Below are experts of layer 7 (counted from 0) of a mixture-of-experts language model. Rows are named router (the router's row for the expert), up (a neuron's input weights, with its number), down (a neuron's output weights, with its number) and show model dimensions 256-383. Each number is 128 + 32 x the weight over its row's rms, rounded and kept within 0 to 255. Numbers have three digits each.
After each expert's rows: a language model's description of what the expert responds to; "gets" lists some tokens that make up at least twice as much of what it gets as of all text. This comes from a sample of Wikipedia text that the model never trained on. Tokens count by the router's weight.

# expert 0
router:143110153127158176112112091099136162140109102162152135161063105070101128128166120107114090111191138104161122171116192137122058128155147109114092072168116136204106156139096124170206147191167133160123106186100105098168183085146148115137154104121170135088178124121147123128158145136177095132117120168151154084077092148147119150124192171141145127093077172158121108120121191090135102095142
up0:103162105140139119095142149175209134121099156069125110142151105119066106137158118114045163134103152159141071148158149175107079145132196144086137126076131121194112126099102134150148153096166127125149089155141169135115138146167112098150115096183126144134139087111128100158141137121088092058142061110114145169042137164126106191169094138126127154133110144133082173171138142081128129146140
down0:108160044092135148140192103126139150135111099079172078084176120144081072164125109172127093111143103117139087128134142073156143127117129128080135126137129143129107162125094142123179130173124159117169132179043141155113124155144100032134094162156134114145080122051162162158091090177124090129095130195114141129086092132099095088119121112129173132115091116092133108139163189104139114194179
up1:139074150126115111145078103146116160122142125077126168122065073145093144191125137125181098123093119134153173146094126136127077196170080145129125062117119124152134193133132156124143126109141108100184213129147110118129150163133163126114141111152135155152131128091124127132166066101076176136121092086151156117090110180184141150100144111118148073084116165044137133126145201116186109116127
down1:126136116149085164140071162133128107150139124195115147134134113113118134090174111139139080121114150135168127185136194113115140164118076131160141078159144141106077102123157156176128145161167104056102159141084108153158111136160141121106143146116155104118148135112143079116103132119163140163121131134147099163141071104148078130139172141142084065138191118096162056099144129147110157201086
up2:118112123138138187139093077116132170181104119101135061170141126129088186166153133144120133069082135130179123148106124222183076083117086156108136138133123146215119170130154093148109102113131097120107115111147155153122087099092127089115121091210111137166128116124118134128084107153119145097167148099102140078137159096105110148162132152154188134131119188177104123162144108084118163155186
down2:117096105090119137118070165141161105155071073052072098168078106137105148115087141082072118133124106165142108104112132143130165154182123181199121167124074114130235050163134133128142063127107143133127061121167056114125140176135130134148153114057128089093181132158067135088073164142090156144146136105081135118075159091104166125134186115069186136126168169154122172176114169128150150144119
What it handles: Sentence-ending tokens. Tokens that close a clause or sentence, such as final periods, word-final pieces with a period, and object pronouns like him, them.
gets: ".", "s.", "\".", ").", " him", "\""

# expert 4
router:164070089063152119121126139137168192067171075167114103156168117088138114098125153161141106102099128083153114145090174128095136194164097182162176185120149072111103066140120123109117140082112069169084144158164141117115161119078052140096158127110120079135140150111101105133124118068123085136114065141080140142123132138112087098157082093134151138165173086130186140148168201127195103152177
up0:152110128121052079185144096143111111084160125116076176116122121100083079179116168169159109091159179131148144145099162144102146194134147175166131137153105068158108104133128107102116139144139150146131102137090170137128132126142086123163125161074177125082108106082063163097122158158117109145135154185170154106131135141144150139196127145118124103123133104106088131148104053162086093104194
down0:142115122154072085135132105166136086062143177135158167121077121129098109128112124144094151095102164156141110116110119101105154159152156192155104132108151127092171152178114164113101144102142122133127163145149127188070145094207103187098140135101102133107135153102175067124172077106122090127117123074140083110143136120096124192153148116197124167135165099141112059149126074187111119100077
up1:080121106165101105156124150153162080155165161111164070110201165139150125140098120167087169092148176088151143133167118146160167177163138113089148108133173079164095089173101114099150125144070134158096116228152095116117115111129168083170113131126188111135189142119183164092134123121105165096199136137160095140093149149093135107160108140146189176132124093146134131130095125141177079077088
down1:122133155130148186174191196148074157090161134167139189073119080126165135137098182075091145099148135112166135160119108110201141071133178096158126204089119085161153123119097130159098098149138123143157145079149185187155110129143106150151133099105103097123122113138114082155103157166142172123087149060180160116059072156121132125113124132164141141133070129144084125112116150120135099142177
up2:142165136054130162123098084128140078109127184130042112154178136116166128116202136096162133158094126137169134069127104117145129104148057102100132159116117118140152157144147120157082112144103107170120113130117092171130137157129134172159126121168090169140174151145125172175068108085131141194145144090154135128118186139121169119105092120129142116134115076113033043160131118145149080121087
down2:119138117097135135168094119145189159198153141091145090137176150173188154159111115085085063130124088101127114065166153095133133104145125125119050163149112136126109099146126127152125176157145193088137128096067128123140162138089144155175153202180120090090143167168103122138165094105086094133103174152101134093126088099171152121119087141129140171200165132119109129133042128069117114111138
What it handles: Wiki structure markup. Structural tokens in lists, tables and headings: pipe separators, == section markers ==, list dashes, colons in "- Preceded by:" or "- 1910:".
gets: " |", " and", ":", "|", " of", "==="

# expert 25
router:173126077175109115145105111061110120077127126148169083086179173118162113123192130077111153113115125182165090147109124170143193157128131097161168172163123128187118127121196115146082159063092076090168116123136121148114091037152131123147125086071086146065116114164115156128104173097100134190141103148080094093120115118156112077125146074146127101150142170140077155128119137154133089100143
up0:160125144146090102151196118113168120061136100101077188152224109146146090112087117135172092178121124142157172144145141142095133094108181136065175118148123119152080151136082172110092146085151138109158112146185102149100106127105108149097144132110148118078078161156165118109132161122157127135092112167152164136138155034129147128150095147146161105093091097121139085102171121197115143141070
down0:153160099143131134144159091131077092123113164093045110141142116179098129151135096147100054124102128108138133089062097116102170133149144158110148053196141131160103081097082097132108129146109111070139132143137132160125082126127119132111133156100090110130150144215137045152153142061137093128094104133070100144211189029153098106101129138170100175172088154080084056102100138097163105120111
up1:131048120155137148137074110092167181115093090102167065098146134111105164197134181149124158133144138088096137088123102103089102161168154130108102141125102092068105136146123069133087095116122123126120156118098093091152113103088110114116118123134165121146142144172089144136135172155122106153154181129079096088122106134110097158165143097080124155178107166087099130192089157064204143132102
down1:129172071125126067126117108179155187160095126129119193072189164199102115124138225121094108171100088122142134097160101112181127172088108132132112136152135101134176138154118106100157166137126125131136164197152131200098110079105107124134154135142085061046165159138104137067107124101073121150092144113135130142116143116125088093099119084105143143158122140079127172092140124113144118106160
up2:143123127141076138137103133110164147114150119119096135084047127105150202121151161111121186169083151086144080118152141084133097166081179169165144054149133095181119144151125137110107118110100126107164124128170058111138115125126103112144094118140128162071092161159109119156089119089137164157113115080132144078173170146134089156070082140206158144112130082122110128106190139103129118101128
down2:165155110180137096133112131078185103123163182130156180114169115123150136174151134132111154178113091104121146206106127129147110141176093136174105114102110142114121122106137076152105117115102141165137130120152132061113179133199041124094065118119089111083087157094109081106080152159076203147130091104153079103131120135089108127133128158107204128078112137186132180141131185150119137146115
What it handles: Regions and nationality adjectives. Nationality or direction adjectives and "in the / of the" before place names, e.g. Western Europe, southern Africa, American, British.
gets: " in the", " of the", " in", " for the", " to the", " on the"

# expert 37
router:071171181176098173107134157095175149065163137144133145132115181147092172165086134121105196168095066215188125171095121187086092112135126157076126102126125116180119089114152149116137070092082116099129159152170151109060163130150133114139054132156156157138151130130102151152171075146092082094154184125160141117123222149140168097081124126123111122152124128146165121154097067118104170151140
up0:155104131119147083122158118136153077129084111120126154132106199145113141123097080143149141114127133112121063086211124120125099121183097161097167108124114081128160208173132113138168143096092075125148160105139059089144114127189119097136124165163077147135124131074136095140151138205166096148117102154111101126122137096149108046169138111081102142158196099066166118138157154091105081124104
down0:168115149118112133095130171115145126101088129117146132154152111079190151121153094184084138105086134137087130113164129141104141195162146150074170081080123099135138119185124136112117134120202103143132140134167110155139133076120150119163092146155077197148148156124152144104132184129125122072114138056152106113090133113084082176172195151112111118121189166092096107106112141112124119098073
up1:136136149170212128185120104178181221153159146143130175124102132121086172149137145157166152102123130150141166079181147144195127123158144179105128101117143079107083145125156137108185122124136122182127176182149119137079088154084126112124036106126066203171209117096136129108194131112081108129137139161078110145111177160045171127105112140146146119130125115143128131115064046093107102153140
down1:115138162107184129111152129166176096078091161095103070137145092159140070110114117099147127173090173164115160082111100132134150118132130157129124078200096117076096150161147154155099120124121150079137129098152203123130108162117123113075139157096096172139151113178108189099141054147111120197182099173129164159203160141134137122103140128111138101111146128121116141108165148073152130175158
up2:151153141129143110138109133128062150113067098184112135085125160102123117153126131148079074099136095088119180107125104137138172135095132121121060080115120159195116086145159077072152098127116144162158170124163112067153152102144114073118159112088130118141157099149117118173166140106135098119110128141125142125116125080189131147111197128185107118100138184076093165164152100098127110079150
down2:088210117055092163173115133077129173131115095152097147121127021133130154105200148126099120127050102120164147155099112128202127119095079112152093120155172122153151137181126106154181044092125140126115183093157036169110115156113149108119151131159172151149148188101101085132157148115179058173093072111165108173118136151118085121093116129094070170162134179140101146083167068124119131133158
What it handles: Mid-word syllable pieces. Short two- or three-letter fragments inside words, usually before a suffix, e.g. a-ut-ism, Dep-ut-ies, com-un-ista, expend-it-ures.
gets: "ut", "ig", "id", "ac", "it", "ad"

# expert 52
router:114185088134151149170144184127099088107130114126113149184061123121093150102115159084142098121154099174111148101145164135198152118132126115104165136143160137117136172145133081094155090170186173110153109127077134116141114202134061166081126044101123134154162100119099112125128116104075140131108175129113092116090108072153187160117136117084052103096136139111118160149147137140112088166118
up0:114143090168130091171158123128094083132139141125112151104175154126129085141128149093145136169135118095150172105110121087148154123082130155149196125120190118110156165109146128074142117150100144120167186152171174105101125092088165142041146106111129123129155154135117145086178076126137102139143029098078097098168175158128106097169154135122106137119099118043138122086149124157105072083134
down0:166131100113214094180132156114168131110133167111177093134138073148134142138076158111079137137116138139182068161174078073048138135145164125100091155101162156142142121105073187175117092099074048137099101123125132106112098100130144065094136123177150107150158156121114103105122084079122159189112140076080137216120126154076115125144190192145110120093152113157158156126156115138172132139119
up1:147121159120131092122091150151098120203130137130146145137135183146102162150130131107187138135168143142099153190124173119111084134120066125139126149160108106172144168129144125121130176109081079093140177169128115132178129087132084116119090137090137097073164060108151148087108110095212112149149156127177107061083116162093168122102160172102191150071088105187139060164109130098173083133119
down1:120127095181138177147133144118163180188144138180135172204109136055082118107120148125218123130146163160134078095124143106123110099167121146086128127075131107093111138151126166147098100095152127104086171141089133145137121141081132144172141077101150129146153113127082147096096179161130094102143108090119081142109099144144071137104124103099151117167085185110118151120135134124100082117125
up2:133158164165166098143131222102058109121127140131123167123168170116104196168135082116097092153093103137141132124116124144122073170133108133094108138173138054138104079149134172136145094133126107166128088084180163160096175136158147127099161081171121158125134140131152133144093149171095083137104110137111094091158165176168219086097092126083124103093149113161171141115086071131176131101074
down2:185152175096142069177094106131133162124158141135096091152068144140128105126177112093151184110168181142111127121095110073150139163159120170125139136090127133068074109123187096133077121135144141208218191075168119117088098073163136103149119093140133147103117092128110117114127152159181150136146103188131096101082082119093134167129152125081105132122136086124134140156172131096092126120127
What it handles: List and table continuations. Line breaks, semicolons and pipes starting the next numbered item or table cell, plus odd name fragments in long lists and taxoboxes.
gets: "| ", "\n", " | ", "; ", "=", ":"

# expert 31
router:112155105098164089097140085114103125191116153168161126159172148103136106106109169119152100136107157132174118100096133128113160185133087084124136066105193157094104158117127159126167124077113152127182135128115104135107097102156099102075117065060137099178125148080143144116147130151197182116183098103121127115095103095105166105151109160116071104132168144132126182100084104149106077090081
up0:087077151206141162124135131153133095156103153163082181125154075127105205142071091124128153161104125164075122132112158131147165154139035099087090128096128114116120145138119119158109134080065136103127127111134128103118160123126114142137173124173135115128094071095128118062120099128131118135174119103152152060117132130154108167085154135152089074096105161162171138122113142139132143161154
down0:170149128169196071131141156128066151078199124093176057168158102143169161146163122108192119147130116107165094136179111178116106155077064152154132086122099129133079160118135097139174144161136174122056135122110013131110132152167095130130120164123159139219152159126121135152108141163171140109162063113157124175118112176134235086118127080110153086133152109174135165105148140117143149147087
up1:120126193104141122093215106137141154128161149119107094089124160147145150125128134129175131134118133075221120148099092125131178111130172064117140121163165126073111142120088128152157138056141111146157175107128115126112085172043110090152139104097121139157120175179095122173110092154163146120171159128143157144105106158156181146157115132130158150079094126082191127088167109169169112154141
down1:062239106129140178094129110102115123162095111123042133135098116224146069138133144149090078160135117111153129150118168129131100128080183058040108112120178140145171133154139163125073126041154125123076142112121117120087085112128163091125123112110116171131174115113135118129122103115113102104078159109144121066140165149149119054120168163152161161062114217102103146166105199173124081137124
up2:158121081147126079187146172083072104124086180144128133099115155125083169132167137093117125077125148106105097121147149102079144162174118070171192117136129118152082042191151153136154168128117160152135113152160079113112143138182113121180154093155139138122144136118149079090143113099141137092115125099148107096177198177093158191162120105141141065114180076135076131119093144133119102082157
down2:108163105154052086138168179082121079130132046088163144085167087146129085144119130120118138084145113167113169168163123140154156136144111139152189161171147145124113070100135129167154135122102117166155167090066091096089107102119181115136147157141088135106103071166133074121146067107045113099077068070124147124148123111182117139078101135124125107125141120115132166150144118122115162122160
What it handles: Articles and following words. Indefinite articles a/an, and word starts right after them, such as "as a", "in a", "a conc(iliatory)", "a complex".
gets: " a", " an", ", a", " in a", " as a", " is a"

# expert 44
router:120150156101124054141172091123195116137121108128033153148170167120101186094161172121080084109150132083116142134100142110162156100116188108128106113111129193156081134190105161074204136110093143102186087082170120122109096125040099130087148153111184077157115147092108140124156124154108161145099083100076153138110118105122107151131129114094115140143120123122131156080144179105172140098092
up0:128127187109155112061141160150089088110160092186158135102120104133118142129178141131167154153101111154147095149138116150123093138142135037110119140021118143107133120121090105081183137142082156157172104102124075157208179087050109105101156080147127093085135108125093115053155090121130083112206127132105133127151162105140106122147128152108117140163124157115155167142141091092122122102127
down0:090159109063126115123182140114085137162199083121174131194088123119139101115103072139133085083144154185159135167130150108135109163145145133194137113082113155156112137101093119102108140122107081105152176125076114129179169112119129111127119180090118174135098162122156172127168102128095124155111169115085176146179160127112160137102129122123065141126133139132214153156130131086196143103100
up1:125078177148089149102141164181116159171145155070176150137079119085108159142121148097117140152196133100068141146134138166118177131087080115174153111093161090123193148172100096156148131125147190110144060176158115160121116072115174176115117151177120143077138141105137131102118093122182117133144223168135192191184082154132142112131135092158165146134085119146120125162089149121087125127139
down1:153100128163094158074120136198124102124117112147215101148148130101147157113141140150131123069174157080121144157174180102155080152154068136179118066094119157172172109060153079109109126180169159192133174213093187136154186129191149156102176098172112149075116120113114138103117074113171129135134118128067122118133089157132150109156138123125152128121086203087130118133075089105145112129147
up2:117094188124175188086165117130071145145141112136100140168142074121126109144119107124099147113115086106141118141138112086155104132094088152132082121149136156099118129120130131063073067091154159161139139179149135143142138121155101083161113166170151111107122140120182050137107127082081145160175077057114154085089149077128061104169108093145113108127157167103123150073159107078103133124180
down2:179152074142094126159129115123057132117163139154111055115120154139177083087110087183135140104075085158213128127087143155116152138142031077078110098137146119097150160103118129129083135115132141147139155121111061128143155098135098132067137149167123150145112114092137103165153106138120119146118139090132105146152141074158090167091140157119140140160146113122136113138110166158106098117122
What it handles: Forms of be. Forms of the verb be and phrases built on it, such as is, was, were, to be, He was, often in "is buried".
gets: " was", " is", " were", " are", " being", " to be"

# expert 45
router:125156118135079152126110188150094150165128109074081126151111107157105124155132132146194132116078124078111148105160113086143139137142136178085133159161098167127070074080147111128142122142158099130133115210190160111138177073129093163103133131140170123128119095064135135136076118096092169081102135156145093074120117136203122167139060093180161106101124120167142076129201135113121136161084
up0:103106125119114154090131192148151174120100109110118080138129141129074117143133103161145025134142121105116144086079069115102136089060162066115153139187126090047122117121150097127179129131135068139174183107083061124122126088150120075165138136126094066121097115094094175134116120168133102121092149157134142107137151119136145060182157084146130135175085140147071131149138102129161152132106
down0:098167110174081120102122191123105170087154126168134124161143145124099115107180141162165047121177184126121076167126113116141115152160126067137140127149157190087124110086114101111106117143187084126112100108131175056179072140098098088131123094109168176145079056166071175131105161133187095173110086155142131148171136109113127122085164130057130119132144066153060132108109142068146152116157
up1:086118169094084069110115108088159143167121084150150078120081116080138199134120138049121165139136120135072082157139122167088106086137120096141151156113196170128122184154122135144136129117071136147148188119187165171177195108133153136163165137158101156145110152103151187107146145083162157132138175184063121140109121144162141128123074143147145085090078105150167098039121165128175144112147
down1:106099141096117116106102113138124100108116084072076128156145157147130129137104052114132097172127123057122141143170151100115126085140145127073110161097108126193099111168081139107119128130135153054166104166121165130097131098096178162116157101150167099062150173168109160110107121145129149121138153175092126130141109172145105139104101159082066143099133143113065147166138113168129093121134
up2:113132174132099147123165122163179101157163082141073121087149086083033126086182100155068119107103166117155156140049150051093127085132147100125082120162152127163114182130108178151120124156129120189098121135080141149135140131093093102062126159209136186114068098138125166091147176091096084119127038085157107157142106082117187101093047164160046130127115155178126116111109139095110138155142
down2:139132147109150124112133112182128130107140125165129137143174102103167132173113098108134200177173090126158120139136153187149104110117164132153148110186084118135108206089113152087169117172131161154136150178101108139068122136079070156097110123128112175127142086148187128039188142182164134163156113149126166147108170157155113146137106102101244123098146105111166124111122123110119127167151
What it handles: Periods and decimal points. Full stops ending sentences and decimal points inside numbers, especially coordinates and statistics, plus abbreviation initials like U., c., J.
gets: ".", ").", "S.", " U.", "°", "t."

# expert 28
router:114123118155131117157114120151174129172109147136112182157124152102121139096140111071109152125122100189061195115103121150153183128116123099114083120123137178106090157181151154107199190119175086126189107129057077127105078158114150180123160104098119048183182103191101088174158165142128181141141101110065105177105116123122153107106162193149095139159110132140157138155153089115156193107149
up0:205152162120159095125072195124104088160122140046151188091079174102102138102143103141105195116148068133121105116115109183148094143108128106107127154137159114137119162078113097102067150144119152191077097131121120195132159141124151136100112096098125134176142143154123126150126155160150178115139181144085127130132138121121127136172057129151168098114110094120147100109184143165191095116152
down0:139082081104149186137098107193111143131179062146149181085154153122138069066110141126152159138123124099141186084138093124058094138115157104109145088086176164108118102135101122122101125131114102103041107203069117089210172135155096088179089115129129115138144165162135087081159118169173144122148068106106111141081130175069160119119120119126156130071111124132166039117107114184084166173104
up1:146116116165104176122130114096150154108136138153098143094127149174194120131120106113151160150089165111157169130178089101180067068071128180141137076145105110109150144173119114128186111119206163073177100087112143142167102125136143130150124130161152119126102150212191142117136124114088109141091193116120081155150194164065160175184135139196111140134107119088158152125161071105108108115163
down1:100181093095096127153098129131171135100053149089124176169080138127162120182106115126091111128145105117188073082131160140152102082121085123192125093136148159146171093126181099160139076111119134193118144102123032156096151195087054125104080160194065109187112150137084135136127121207104124146126099129130086134112156142118129130116113129134107100082113103191156111098143163087133073100071
up2:124105124116140186101108103098149181097138104128136142095172159156131185152092143106212179093120188105120101104122120089179051144137108120168103107164156117121080132141196109120129160140163154145140115169122141128109113086144172134198198099102130137134076106107125182070125138154135111171168076121148112097059108115111175128132074098139103132113112079177181162049214104113147176176143
down2:131155203188185132060133213161144147123121068121062120100130127117174115167168129121106107153076192127161106116114163170155117132155096117103147152108084125135128123135154130113137156132125125142239186126129113096165056093143136141118045114115145167136103116152129159138138091108112124104102068133193158077127165075188137150119074126108089120123114143155102098171126153177124078090126
What it handles: Personal pronouns, narration. Pronouns and relative words tracking a person in biographies and plots: he, she, his, who, 's, and "later" as in "He later".
gets: " He", " he", ", he", "'s", " his", " later"

# expert 39
router:123083102139092098151148156088136133082138097064139125135089107161166119127077116117086094149140175168176108135108157150065157198070136146056119131149121150158119055163115100194126167073146127101135162085129081145075100126110182149134122119145122120092137130170116140167101142139115133117140100104129102139119185120126072097157120132165149181078075150125130152165169122182199157098170
up0:146099124153092154145082125136127114109147131136149116126117061090176112115127123158116080130117166108134087138165162147175109142162173204209125092161162071076069164152120165145136106105110141136103141125084147097104086150136055100154136080090140090079120181168119159082088097097097061142121113161122122128145138169152102124155130157075138115124149131119114154145131159123166072109138
down0:104146207149123119146147106184131079110117136090153091086070104161100166138163120119095137063055091144083204194096129168087141152149169102192137095176129138134167116201151174129162106126140106135117132137146124152159150126125093163133126152149094093122100154161072178084060152120148110177139104129124135183075100088166068078141079111103068106128182137116146170118106125175132123095093
up1:080126044095154073090117107135128166203132085126141064092090088157097134100143136110153150104096149096096131111116094131158136171136185075057115108145117138175118167113153099136098141113094094134140171119137124107142135170145161107101137146117083075194132151171089178141148115113111102074133158069103112104115145106116177133153122132152110148085138100119133171101129149189127157122159
down1:109097137076128133092121149105134195146140104138104123129136112108073120149100174133124083216149142141127088056132167147152156156195110157141135090096158176086100139139113153137097108097105120098180106088160174135120126112210165105111108082100162132102059195124123096098137147142094139098169178180141126134115146169114129142122120033122142113173130150168089103153133142115120143108167
up2:174167093149100215076147127099165234119129156073135103148163152144157140140134151129140137167187133115108130126057102185094152171129118148148159171117131182140072131053186097119142106155114097128146079143148108108126122099114087100080090186123108140167101122145140169096140134157133162124161187135107130129094127090085180204120125115161146172120101097140133164153086080162150186097125
down2:145177090142146113129096134070101132166159087137162110172175154084203142091169127158178128111193108136097166103103060152126160106094129133156164140162071075168082121186123124158101124157197068110113106128087128137129123156087118113091146149118132170042074189184124106138135075147180112155125129139136160102137071114122153077150105124153071098143123160154117175187198105097108138077101
What it handles: Word-ending suffixes. Suffix pieces finishing a word, such as ing, ed, ation, ist, er, in both ordinary words and split proper names.
gets: "ing", "ed", "er", "s", "ation", "es"

# expert 8
router:129124178130085125117159137160086112107151087100135151135071122099091143111092175159159182152115150075138159148144152151157083116087170128135137171142088096101096151161138145147159122107186186139159143150111154124122086126135076107116169149136164141169123106126124101062093077128135089111122106068155091152157109136079091102192099093097180081125147132139093074127129139116194073094181
up0:158140176115189139079165103141110130156096109132139140077102112134111130121133174136103135113128125092100139200161103109081139117147155141107142113146139147130142055190069123128146137099109114182189144102172185098120094149138137132130209129127104167115129046118106140174110109113125137162122145123099170172135173149177174142151119126148133068130155104126144186093159108138129137079154
down0:075169121154140173082133179179129085148140154158131097216143097090085128123089106059173127118133093068124153147151123143068147156138145142168148109172103129173129051108064143126130171104119094145119073147148158158143137099146127084120083144209126145137142199135148173114094174113122121126133104162068131118191167069113136145119128134159122120106156060165143184135143090190092122126164
up1:128073093085164121060080100084096122097149108131112181165166098125090136125095092116220200154129110105118141071082113153136112105161144136077143137125118178102107128108059129187122109124192070172140152108188105140102149150138149159086118101147119122148123135132112135131100144122092133136191160136145157111127163155152072183128143081116139153182132106157103112102108116060133091131147
down1:137110132093123116086074099054173120100146087135084109110163129180122123124151115162148176100090130112146110163085135112134120158148146137128171138052153121170113084060203115138151118104145107181131181131148119124092105109095087130071115123059161134094141099110144077100118089118167126108134086112144165134101149139184122130125161120075188083183151137083112120195145115091110082146149
up2:177107103078076114136116116133128129196167154169111097118124131074155130212093140116119196091102100130081118113158125152127154097139118097140147089154153068151097117159145136067157127166114135175144099153077124093117128086138145170139063160140102142182108107109109152142123121140090129133181102081179163150104130130140168125055093132144156129129044130056115090117150125148178119169099
down2:116148113112126134126173125163108152096126131119089054126127168112218094080152129156193122111121062116111152180160207075090146135123127164106107169057139151153126151121111141094141111123109139107085103113069155141150128118103181120153150170127191145137171138104130075152090132063108155121081159129144106171107065112153071127130163130135112146139139121134098167128123118078114168072131
What it handles: Spaces before numbers. Bare spaces, commas, pipes and mid-name word pieces just before numbers in scores, dates and tables, such as "Botojel 52'", "26, 1933".
gets: " ", " | ", ", ", "ol", "; ", ": "

# expert 29
router:144146106109095090107132094130162164149096151109152109111083155158130125087143158160156171114105152102149146106155111085140074150130144116199170145132102124091152067112195124184099141133132141137098092176184136105093118097186132038190164070109096134157090097094147108081077085202154110092142095086123087209120150124161110144188089126123145090107121077142128112123107116138107069111112
up0:165119153178195107124142115184102122072107159133110176085105169104149202091109068124110144145122144107092184149116102138087149120196088142133104091133170109094132135127093121119178147172106136145138106112110135147070126133112081157132142111116083115107103119110132129145142099172151171154129118071126161129144143163068117116151162157129139162130172137116142178158142115110100129104148
down0:170201152094136109121106148146116124100122082084150155133129183136095118074072203131156108141131130051156152142187151107181157129091167110168146083140122165135143148178126136165122112077162150075074159169115133113131058126100188154116109146122117166155135098157096141093128154100109105131151092161129167117171154125109093075102119151090132070171158138110132104106086139084085162142146
up1:135137072136122167165166155175149121166127131096108173111124157115117122124177122120133172165181118132126107123153143174121129135056097124131118144110193149086136083098118098144121173168131111176103046112151135189192097062118172145224100130139159129192080147158163174178163157106109098070136125135082115097145144159140107116124199106198120100147132112167127113157163087132154086091113
down1:114059140110170135160135136156224134148103079094099106122113126122142165157121128166150191062127184118082127075153132086159119144113162148052112143098079171164065162138126180114075093153145147182131100106144149140153145184134183113107122120106164114141202149179184124071088135153164152145154099185115148093144097072145114153098088159095133163125171166101153144175135146145133100135104
up2:161195136148103130152126094102090157127123152154134149123142146126146133141155132092188103153132151138170162117114134135138142121095149075136106192142178112140131118125153175139129156188073158137121175123127095115192110142136120139112099106140155125136114115111133124167124111153114156118129216137203153054074157090181111122137113162107075127131175142127121115088112091101111140130177
down2:185091108102173155118103100141155065172137150139117156127179106075166149102217152139128175081098119093103115120133094113139152155085107092165123092162111158146124141137175173184091087173162140108167100100074119160108099129157168122022148175119180122115114146097163177138120119139183143153111129129198117159093146126182178096096048143123119135091061109074042114123077057116106159135105
What it handles: Spaces and links before numbers. Spaces, commas, brackets, pipes and connectives like in the or an, just before a number in lists and tables, as in an 8, (1, 2.
gets: ", ", " (", " ", " | ", "–", " in "

# expert 12
router:115086122110096169170094122096108092140154121067155181143131123053116102114110065109122102225169082168147156171110175159117087140074109110085150153174127144078126116165128128083131164111096135142151146145167167120096093184111198156090120090141083088107159072090115093120134096143116118151106158059150100134172103138059157089147152194139101120086169123135165095118158077121161136155105
up0:125090082135138176140122145144129135076147135128085124128149129119084107132190120121159109159141158119136135194120106140157100162160106162101131124077186150128174130075143168140105230113061140148099131149118115109140152165090116113133149105128113110100190080142077133120134082143144119160131062150135086099159178192139172159105147172113168120157191107089167108090151140135157162092135
down0:158128104133182148079122148120134089107094150135099146113143147090147083083168127090083185132137137141106125124158100167203096074114122083105102123127146138131133133147135104100115115101146150079185051087139138088148131077140155147171171120080151120143079122125133190096158084141108188157157195095109114150112100103105144120162147119174124137100198147114141058089097164115176142195128
up1:118076131123141122098152116120116127070129080143085169145116121075148143160132133130112124171145115104124104104142135207143110137093140158182136163101147133117073134173142116068080080082174106062113136094143110165147136140054102103141094148186105081155101096126113084156122143126115155091142151155163119133059033140121072073151154115188148139137127136112143160138161077114123099125102
down1:121081142119091081103126127140103081085090146097121057135068158128059123127047140155212118108099148116167110121139117117110126043128136086127096154127124125121132124241126133128147135130096127098086190130088149168166128163143128173134210062189151094083187151107094148201087150185112084142152110204141082111157095161170074113119147084116133126164134087142129186159115108087138090123076
up2:078120101137168166114120108132197101170219152114103123077124136141167072089122178124147155130072152121152110162139104110158163118126137155142136093163185086109145097124121078152129182132166134170107080129095151131097072104117123138156182093123154090160107117119161125159156075146198110116164132104141130075153182144077154191126161127149085142119075159169088144149116134061139150153063
down2:147079126128116151155084138033070165081147173101136129164082135137092160136090108123116109171089086151131127181109126074115190207173117092146151129119143134109140161135162095163156078111166027200132146100195106161121184117069176090137113137049144169108117115113119156091096104212176121158120122135165110116100180146151131113129107155097109139089117070136169116124156073159169131145073
What it handles: Foreign name syllables. Short vowel or syllable pieces inside non-English names and words, such as a in al-Qaeda, Ha in Den Haag, ka, ra.
gets: "a", "u", "o", "i", "ra", "e"

# expert 42
router:181164147129104097149116088119140171114141116166073153157151150112163114184145121119136109113077133115140148112120174205097182156177109101088146134123137152149108130094172123086099134131159161103141117125088076130125138118141169108073126106123169076097170133120127145118122132092088141194151084090109114077081168037141164125078114145181125096162147140108101139190114114134097157132190
up0:098120147053186102137165110097165180146112157136106110148124152097108127129189118121137134093096108129156154143101135157114086132165066092143097124097084109151136118115240161150098115121108117162033076129111094101167095119103113129124106160118113074147102160165166078117168096131160121149152173145191085154126126135114130160133098105117182142150155130154125104186154152131078122116122
down0:126103141128095148139168171142109159106160123145111177122112141132136128126067118082143111087162121130141115164078083057119176119122068178146126152193080221117216139132148115116153106119121121078130182134107067130131134107166105098095136118192114184107176141112120157167115144143109184120131149109102148114180101155102156077176109082104130150112084120128097115155103121071117112134079
up1:180083175126120128120146132103112098106171157133113125135124122111151125129144135080147154088106140110160157197165128141162135194091099118169141081103083139182106157209151093103148159134111190122160159071162161188086086157158138142146093150120209130174164165154089114103163185143123154110081108123199158084123067092114179148146136123098162157093145147163162199127184135124130115107178
down1:097126095080110147099107105108110144154145122160136131131122190077168126154111149155188132115130151128172120162144099134154196181104098147109074099156159153163131079116139110075174183153123184135129113104172169092130129177103128088145147185098091121155187119135120117167176166129176151132077058078188109077154097173066180154090153160082141154077178147083138087114133118123135099122055
up2:173137123186127158137119159098144107082084090110171196182126111125084122172177102138098178126145144155114118093153081178152167174088158143142090173089104120176105096152151105198077095080101109167144057131136142190178144091187071140126087094147060086118072168108108134151157145144134126174164116132133118117156051124081099127104105117121107106170138171152123105117120098156131118146126
down2:104130133089155201114106190179141121131100160134161081115150133113108124112133089125085083131123176183155141097102106155179093086143128111066166086078118117106102117107088135164177089137174159125093046106121173124120130188079096125130101113167107141129130166102103095146146180100119112152110169089121143092075066174121127078138079091177155114103105089092152106111142087158142103095087
What it handles: Verbs and governed prepositions. Prepositions and verbs that take an object right after them, such as free of, about, due to, denied, allowed to.
gets: " of", " for", " the", " with", " from", "ing"